From a checkpoint of a small mixture-of-experts model trained on Wikipedia: width 256, 8 picks a token.
Below are experts of layer 5 (counted from 0) of a mixture-of-experts language model. Rows are named router (the router's row for the expert), gate (a neuron's input weights, with its number), up (a neuron's input weights, with its number), down (a neuron's output weights, with its number) and show model dimensions 64-127. Each number is 128 + 24 x the weight over its row's rms, rounded and kept within 0 to 255. Numbers have three digits each.
After each expert's rows: a language model's description of what the expert responds to. This comes from a sample of Wikipedia text that the model never trained on.

# expert 23
router:115107186153139136110157099132102111176095131139161140137109146137134131113129145127158141109069122109144133145112166162145153128167137123166123149153097102136143152162106118132121131149125135
gate0:159109099125187121120121134135160122156123126126152140149146128126148139114137132151113091045112146145152150099121128142125091141125090132168122122159132125117089110168126139182117129169135118
up0:138104132123167136097131131127127098180121134100155137163136158125156176139153123120156109057106134124180170105130141165109079123145133124153101123145140118143118156159100141142127160180134113
down0:151133153080138152122128135092129081109111119143128104116133147113124111125169147079147105106138170094137135102117126147146143137150106156114106104178095107104146121125129094095105132123053165
It responds to: Capitalized name starts

# expert 62
router:129115148166127088155110150101138114171113106158127084148154153092161141114095116149130148127163144130136170120134135124115115112170134111143102131124129100126132127131131109139126133170166094
gate2:119153109143108104117155139110145138157158168155130148126130127155148132144166148138099075088153161083137158006081099131099136113170142128104091165143125144107107139155191102135139136139155096
up2:132144131074115168130118109108114128092104124098116161147106142133105123127142143145141136130118097171095107195119144113165116167094087131156177105095151166144130090101128163123136123101093147
down2:128177108137117068120153113135105148175143138098114183116088142147111147171133147155095182098116108124096118086108128077154145164104116109124159099144125130141131144096140080100088121107133106
It responds to: Foreign name endings

# expert 59
router:128143118149097138146143130117145162162132155151137103154139102135100156104107115133158134133123144158129104082171103120072106119130129129085087130114115139164134121127133120115164151141084181
gate0:120067125135146131141189120141081096132138102167155137106156080155114125094119072121105160117165109090183120131125118075111095111065107137130145122105087121126155131134135127131143109112095155
up0:124142104083135148115155146139120087125139117119122124138141124117135082121149157134130127136119079099144125149128119115108154054121102162121121120104145148114116127121140139119077133145120104
down0:119169122131122154143095111061171108161114134139139166153151131164134178142137157113110129144112129154147144107145132132130133110101146121123110157122122128102143119117153150125119173140119115
It responds to: Slavic consonant clusters

# expert 30
router:105124141141122120137095131121121128089107152118105114144122081112122126172124119125111159141134131153099114112145137153125122086119164140130079152139123077156133147138111173145135130122150127
gate0:117155151104094109143140101136130124139155160112104114141121130111162128169157136130108126106116140133101172112153062146107129083155161102095111078117148096114172135136105102172135115153151117
up0:150088120153150120079114166119130119146125116117148144099141112127117167061112130146133122110107119113161112153092163107132123148110072156149162154125142156112115119110146106108109137129085117
down0:114079131132132101099127120079150129126142135172081121095078126084135155139124140128155150126119139149122161112111139133123121126140130128149117178144111127140142091110128166133147181146144125
It responds to: Two-digit numbers

# expert 32
router:102078113154088109131155147139114103080128108093149108099102152149090157098112147112115146145160088149100095095141104141142115170089116113154114147129149122146151110129109155091167161150108124
gate0:115128127119113131156118147136111125149153146138149127148115132157119106118159175145139090117135108117089131125160125106117124116119153104074124120129169157116120129140151080120167140093110158
up0:141153110108146161098116131108135149133146109090091103154162131088153117151140123113100146157094157164158152100079136103127129149165124158140154107125117100127122120130128181133089121150134096
down0:155124071098132146133144118103139099150118135109138144139136140115168144157126125142117145135091140136098160117155155128157136125093134076108164159080175104101162151162117109137142110126146130
It responds to: Vowel-consonant pieces ar/am/al

# expert 6
router:160120100128175102093143093135163116115114109117138116100120144132123150138144166136135156094106094130143106133134147133172146113148142082134110140116138168159109105180134089086102133145163154
gate2:107141134141133122131150102147148142137140131132139104168112126107113134122145220104126126124119100139135137194165140155116131103146153093144113111134095136175174128156106112123113184164128149
up2:123166134167099124088127121125124128106138159113129115110124140107136115156103129087120117129137109093113157132107114156081144131125148138101134096144141086115146115131140131103083175128144101
down2:099119111092130132131127163162146151130104133134083114165117128112111140141101175135163144111161091109149116148091086134115134130126147118133133091149130178143139127131103128094147156133146101
It responds to: Learned-word stems

# expert 1
router:145142166192163087100118090124093118113115141125114136132107112102142117134108146088151169144147105154121125121135127126131153128147114122178133138133125153116163130105132143164145158094107162
gate2:136115113130141116133171116111145141106114128140137088139105147100160091145143161145144146138119144108103100089100125106130136162143098091094114127154163169109153095147162112108094155155117112
up2:114112130150149104112151106127142118110138118139138106149100147113146125159132158114160178147107136120096091115106111115149147133146086097133076110148151163135145122145133128115130152135115136
down2:183123102129122099108139131168139127139106126150125066114141099140132148128157132108151104116124135108114095131107161135194140173148117129125099142116115144117140152137136120110164159130179145
It responds to: Election table labels

# expert 13
router:125139101182125117124079110138132152137093161105142147109138120132130135150143094112130130121114108163088075147168121126080140151103104106152089176164162109122106118137150140125132157098124118
gate0:109099082149148160137134145122138104131142133145172114122147108098084102124130129134134139098095119107143114108141119083094141137118075100139132120118103132140112108140110124144151163166135102
up0:133145113107127170152143153123188137135130125133140123130128117173127146103171152129106134125114142137122148124116097117095142102147111138122146098127122117141180127102149086150136148114100078
down0:152087148103134129080141099115127097144150172119122130127143132151083129108131136133101166169120156110127093113119108129133082151122113110148142126129092100169141142140107098146159128106134131
It responds to: Sworn and hold

# expert 55
router:085133130131147124074119133142100141117100136128161115099164073168098121173089153096087133160098156155154152167114130110132079116133127134155185160123120103131140169131115127087142109132110093
gate0:118138130126121099101169116146104195177149138116158116161080130151125102116157114126127137142091130148103116139129146110137110087123160126160111112123172129134127146157161155109098158103134112
up0:130160131118142133121083107130134133157127126136134130160125143120107127154123132131140149142118186151123147133147186169107168125144123129089087111098139131150114171130119151129145113137106110
down0:092142102121158132145145166115143145159131123139065136133136146160099149089149146141143139111157126128145096135115134121104133125123173134122143118132125114120116113139152137119133105169152138
It responds to: Quotes and possessives

# expert 35
router:138159131128165127142177108155090100163155136121098112103124135119121160108075119124145150156141108128127178150117121134077165100092130149126142130189086109125112141142081074136103076147152133
gate0:148111126094134131142145152175170123126159149165119110171143144120109140139116114092159141161125129127115168153152139181122142092151122123092103127129082128150153120108096109109138133133116120
up0:136122120105126149105170160165165144130170147156116144165141170100119141115118130096158142151099154142100170162124129177129135098171107137104108121138096162142150085141118124113129113131115108
down0:145136087105100131124131157143125111138098133112154132123114151146176139090134128088110145139118122133125107117098136146121159140127166159134086139106137112147157174107082163120115158138125111
It responds to: Mid-word English pieces

# expert 56
router:123123122129147129180130087160146117170121128145133101140129141122107136143126130129136111190139099161148084156153154153141148108117149140127140130132103093158087126139108147127117138140153134
gate1:123177109145145139159125156145147161115131138147124138140111146118124118119181091172100116152103097163119140132181102085142141127135121123136123136175167145142166110115139141144145147124120106
up1:116155109128146121176120145157154168103127149120111131125101139137123129117142086171086133141134085155126132144187071090139126115142133123140144118177144149150142121130136165158142141120127122
down1:122136121109148156153103126150091149125086147126125142142128120157117118104110143092120170111142118140149147124109147132122144154156125119125135094136086105154159161165139152101143103134105124
It responds to: Digit groups in numbers

# expert 42
router:100168150157132124092171153137114140104121154110108094087092115097095131128098133106157162160152148165117108163147125146135085110119147123135130135159092110130160142114134110102122133114175119
gate2:113145067155166132130107150106119080135183141119126119146096130092145133120112082111125131143154113103166135148160126126150154118155124104151115121079125153125129088122149091141127147135122154
up2:163083126126082144152142119124128168125118114149116124160155142161136127140148159137099133096105128147113167096118117116104121144139122139119150128164136144115114145130118160145106124156116107
down2:142164084175128094161153125142129125145128156150165106129117135134115172131137085099129185131129102165138092127162139087164122107115099156144112145132145160127147111116118147109090139135150141
It responds to: List conjunctions

# expert 37
router:108101116114167125130139118114124076105082067131124129114102122133159123153168112129134136150151142165150161141115135122105136172161092133094192143129142107111130086190105115155106103165110106
gate2:103143159155149144124133118124140103151129105136122098157149100130123130130127135121177103164124139111147137136119171144129094131112084144103114153117131147094114149133148146162121135166085086
up2:145120117112120135137125137119122155103154150134099126133131127113138105089132117102066151093136129115123107118173085118116130114121181119160122090145124129162146129104154125087112114091156160
down2:116093149113083103144086141142132098161146129131140158067118105149134135137139154132152160131194113101143110117127144100125126117100141115117165125119178102155125093151144100147106139115130123
It responds to: Articles and determiners

# expert 17
router:133133137176091151143142120152141138122181156138165149166139115145151136124081118146072145133149142110168079167142127150156145163116122124099172127098124153162156127094122111090125103129104146
gate2:133161115137101169137167094109143137156185130129142154198149114137135144088104134082113128140124116112141151166130116117133106168105117152087121086142113134110170143135106139126106176140145144
up2:149099180117124124174105103108065120115100101141110120138158143146134145121127135077159144107121113134097101127143138161130118116139145124145140141106153063123143119148094079104192132127147136
down2:099083148182063141141117129067095126150140085106100096104112133076110112152148138095156147127099117142141135165174123129119128154134154148151161118113088107085134192081146117146152130173124102
It responds to: Foreign name subwords

# expert 10
router:093161109110116145078171152120092134151113117129120113128109118127083106158091139119165123140118082120096094151124134167132129113109116106133131145170138108146157100136132101162135100117091118
gate2:126157102092131138102146098138105173136101079139107141140125109188133102127096166132114142146109094070166121149142120118134127100137094113098159100124120110115144128172152149137130121082110101
up2:121193124124148118091135078102129166136135082145123123170114114144119114154117143104110113171128097137132110138127143122164121117135126132099120080142127128097135113168141122144132125115114085
down2:134139093153128139192165127135141105156150118127140150111153155115146113109144103142183134096139135149159146127150096090165084115095151136116144142125152164143114132152100153151137115111173151
It responds to: Abbreviation periods

# expert 61
router:115093190122090127144108138121173150100117148143135119114138141108147103132121103153085122137122143118104120097114094136153148153121161156125136159179112159135151109096127105112145101088144115
gate2:106130147101101128109120104158153139110112149127125092098125113153147125187131152172138147102110111128091067161139096134166128135143100071133149144139112116124120119100103088112189142131142125
up2:096111118072130077106108099162147098155119157100138142136125073157152106152145165154152090120137130116137084157146085132163102155153115129132158145115145094111151110140137103146168117121124143
down2:110129146152111162129167114067093109119149114143133152062141156137145147082075126131127144102091136119144133159105126138083164123100102125142108091078160084076136126121120142096129139127124147
It responds to: Surname endings

# expert 29
router:111129118108156144105142102133158125137162124110100132138110171183173156105145166151090120161145121117152147139132139097082169090121073083088163150145122118142159135130134171148179131135138115
gate0:154160142137092102126163153145136176154130160172158108116154105114085122114087132082161080157151126145152151142115126130097130133117148142130137109157130148134134129111133127157112105155122126
up0:112105137131123129162124133106136126118091100064125162110103130123144100147132113144148179097099148088110083099134108124166092157140119111136151128093116119103103117139166097104129162087170132
down0:095142152132101094121103147134149099127085137139161102076178134120134125172129168174134126139125150107117129094074144133159077132118129128118135120094156131111104129136131179117080143129128135
It responds to: Infobox field separators

# expert 41
router:104093122089160128096174127142150084145115143122137164163109120098124136168130144105129136143082121107085095105100148081137079102141127122096102181129100144164168115142136108136166102134113135
gate0:143117085140137135108083116095160137139123134070149105141133188123142120171154100102125122141094153102134127089109145187165092124134132102151179137152117087081117139177131105069115155158150097
up0:107125080128161107091100105128140105174117141112156127162140180115144129179140135088156157143089114092110126115095150159154085107165145097139150122127093105129118127164110114094141167186165092
down0:127159112146168093109103130109158122148108125119181124138146167119187141151130114109187107135094117131137109129134150111107126120160129155138091157129140109076142154143133093115140132066132124
It responds to: South Asian name starts

# expert 16
router:150106081132125156142149101133134121137165143124145064144164124148111147146129127111142125145119146167141099138135118136117108141140136134141085150145121131149155126122101128170100135135103186
gate0:040122119143114088138120101086098129109104133138088141148139077124118152141100150157143133164108151129121173113114125142179141119147144104153104114165099125126126180150084116153102166106109140
up0:081119116171097117144131109121093159147127132134103147127178121139103174149082153153153139134117162117142115101119118138150100139157140091138066147177126116122143167123097107161120172111135159
down0:148171157132141089107114126092136138105091147150143132139128132127105075109115132121136094135138091110109081142131126100134109085126171144150111177135131142135129119127135133098135099123129130
It responds to: Year and number pieces

# expert 21
router:113093147090120136144116150097113152087091126108126102119145083106112127130169140141149118100128130126145147150111124119148132120118121122153094106119087097140156138118109093150158155079131146
gate0:100148138149105109133126117128105144142126130135124123131090125134167152187121117113145115086112108141148142077134145141129135130127120186093106121087144131123091127160211132148137106125096115
up0:178136104134136115143143093110135093121119140145129148151121168139133119110108106129109087162145142132077141158155111133098162119129141095139132134151135152131123113129104126085123100150177094
down0:150137140123130104102112155110113111124087136196174131125101126090151131127146169153106139151142142127106083136136174123159116126142064123147110122120119129132123104108133128118120114158158105
It responds to: Commas, esp. in numbers

# expert 14
router:114119146119149098183135133125144129134145150151141147161101127100130109180154125104071139145142132175103122106093149119123152165116125095115092100156105104156098099100116102136136160161124108
gate2:081127125102156108150150139120111118138140108110146121122118112103093147153114111101121127120164099137114094114119129131089127198103136120176142158112097123163122104119127044124115146155127148
up2:133094113132137159130128130148142146099113147135118159127121127142138142138156134132147162139119134128129129086117094148108156088143124132094137126140156124140165118140119174148139146143116102
down2:149114119129124150117133120161125108115148177111124120092138126082151126190134133132147079126143149151118103157173113140140095181140131117136141145089117138165142092086157134103133091124142146
It responds to: Table cell separators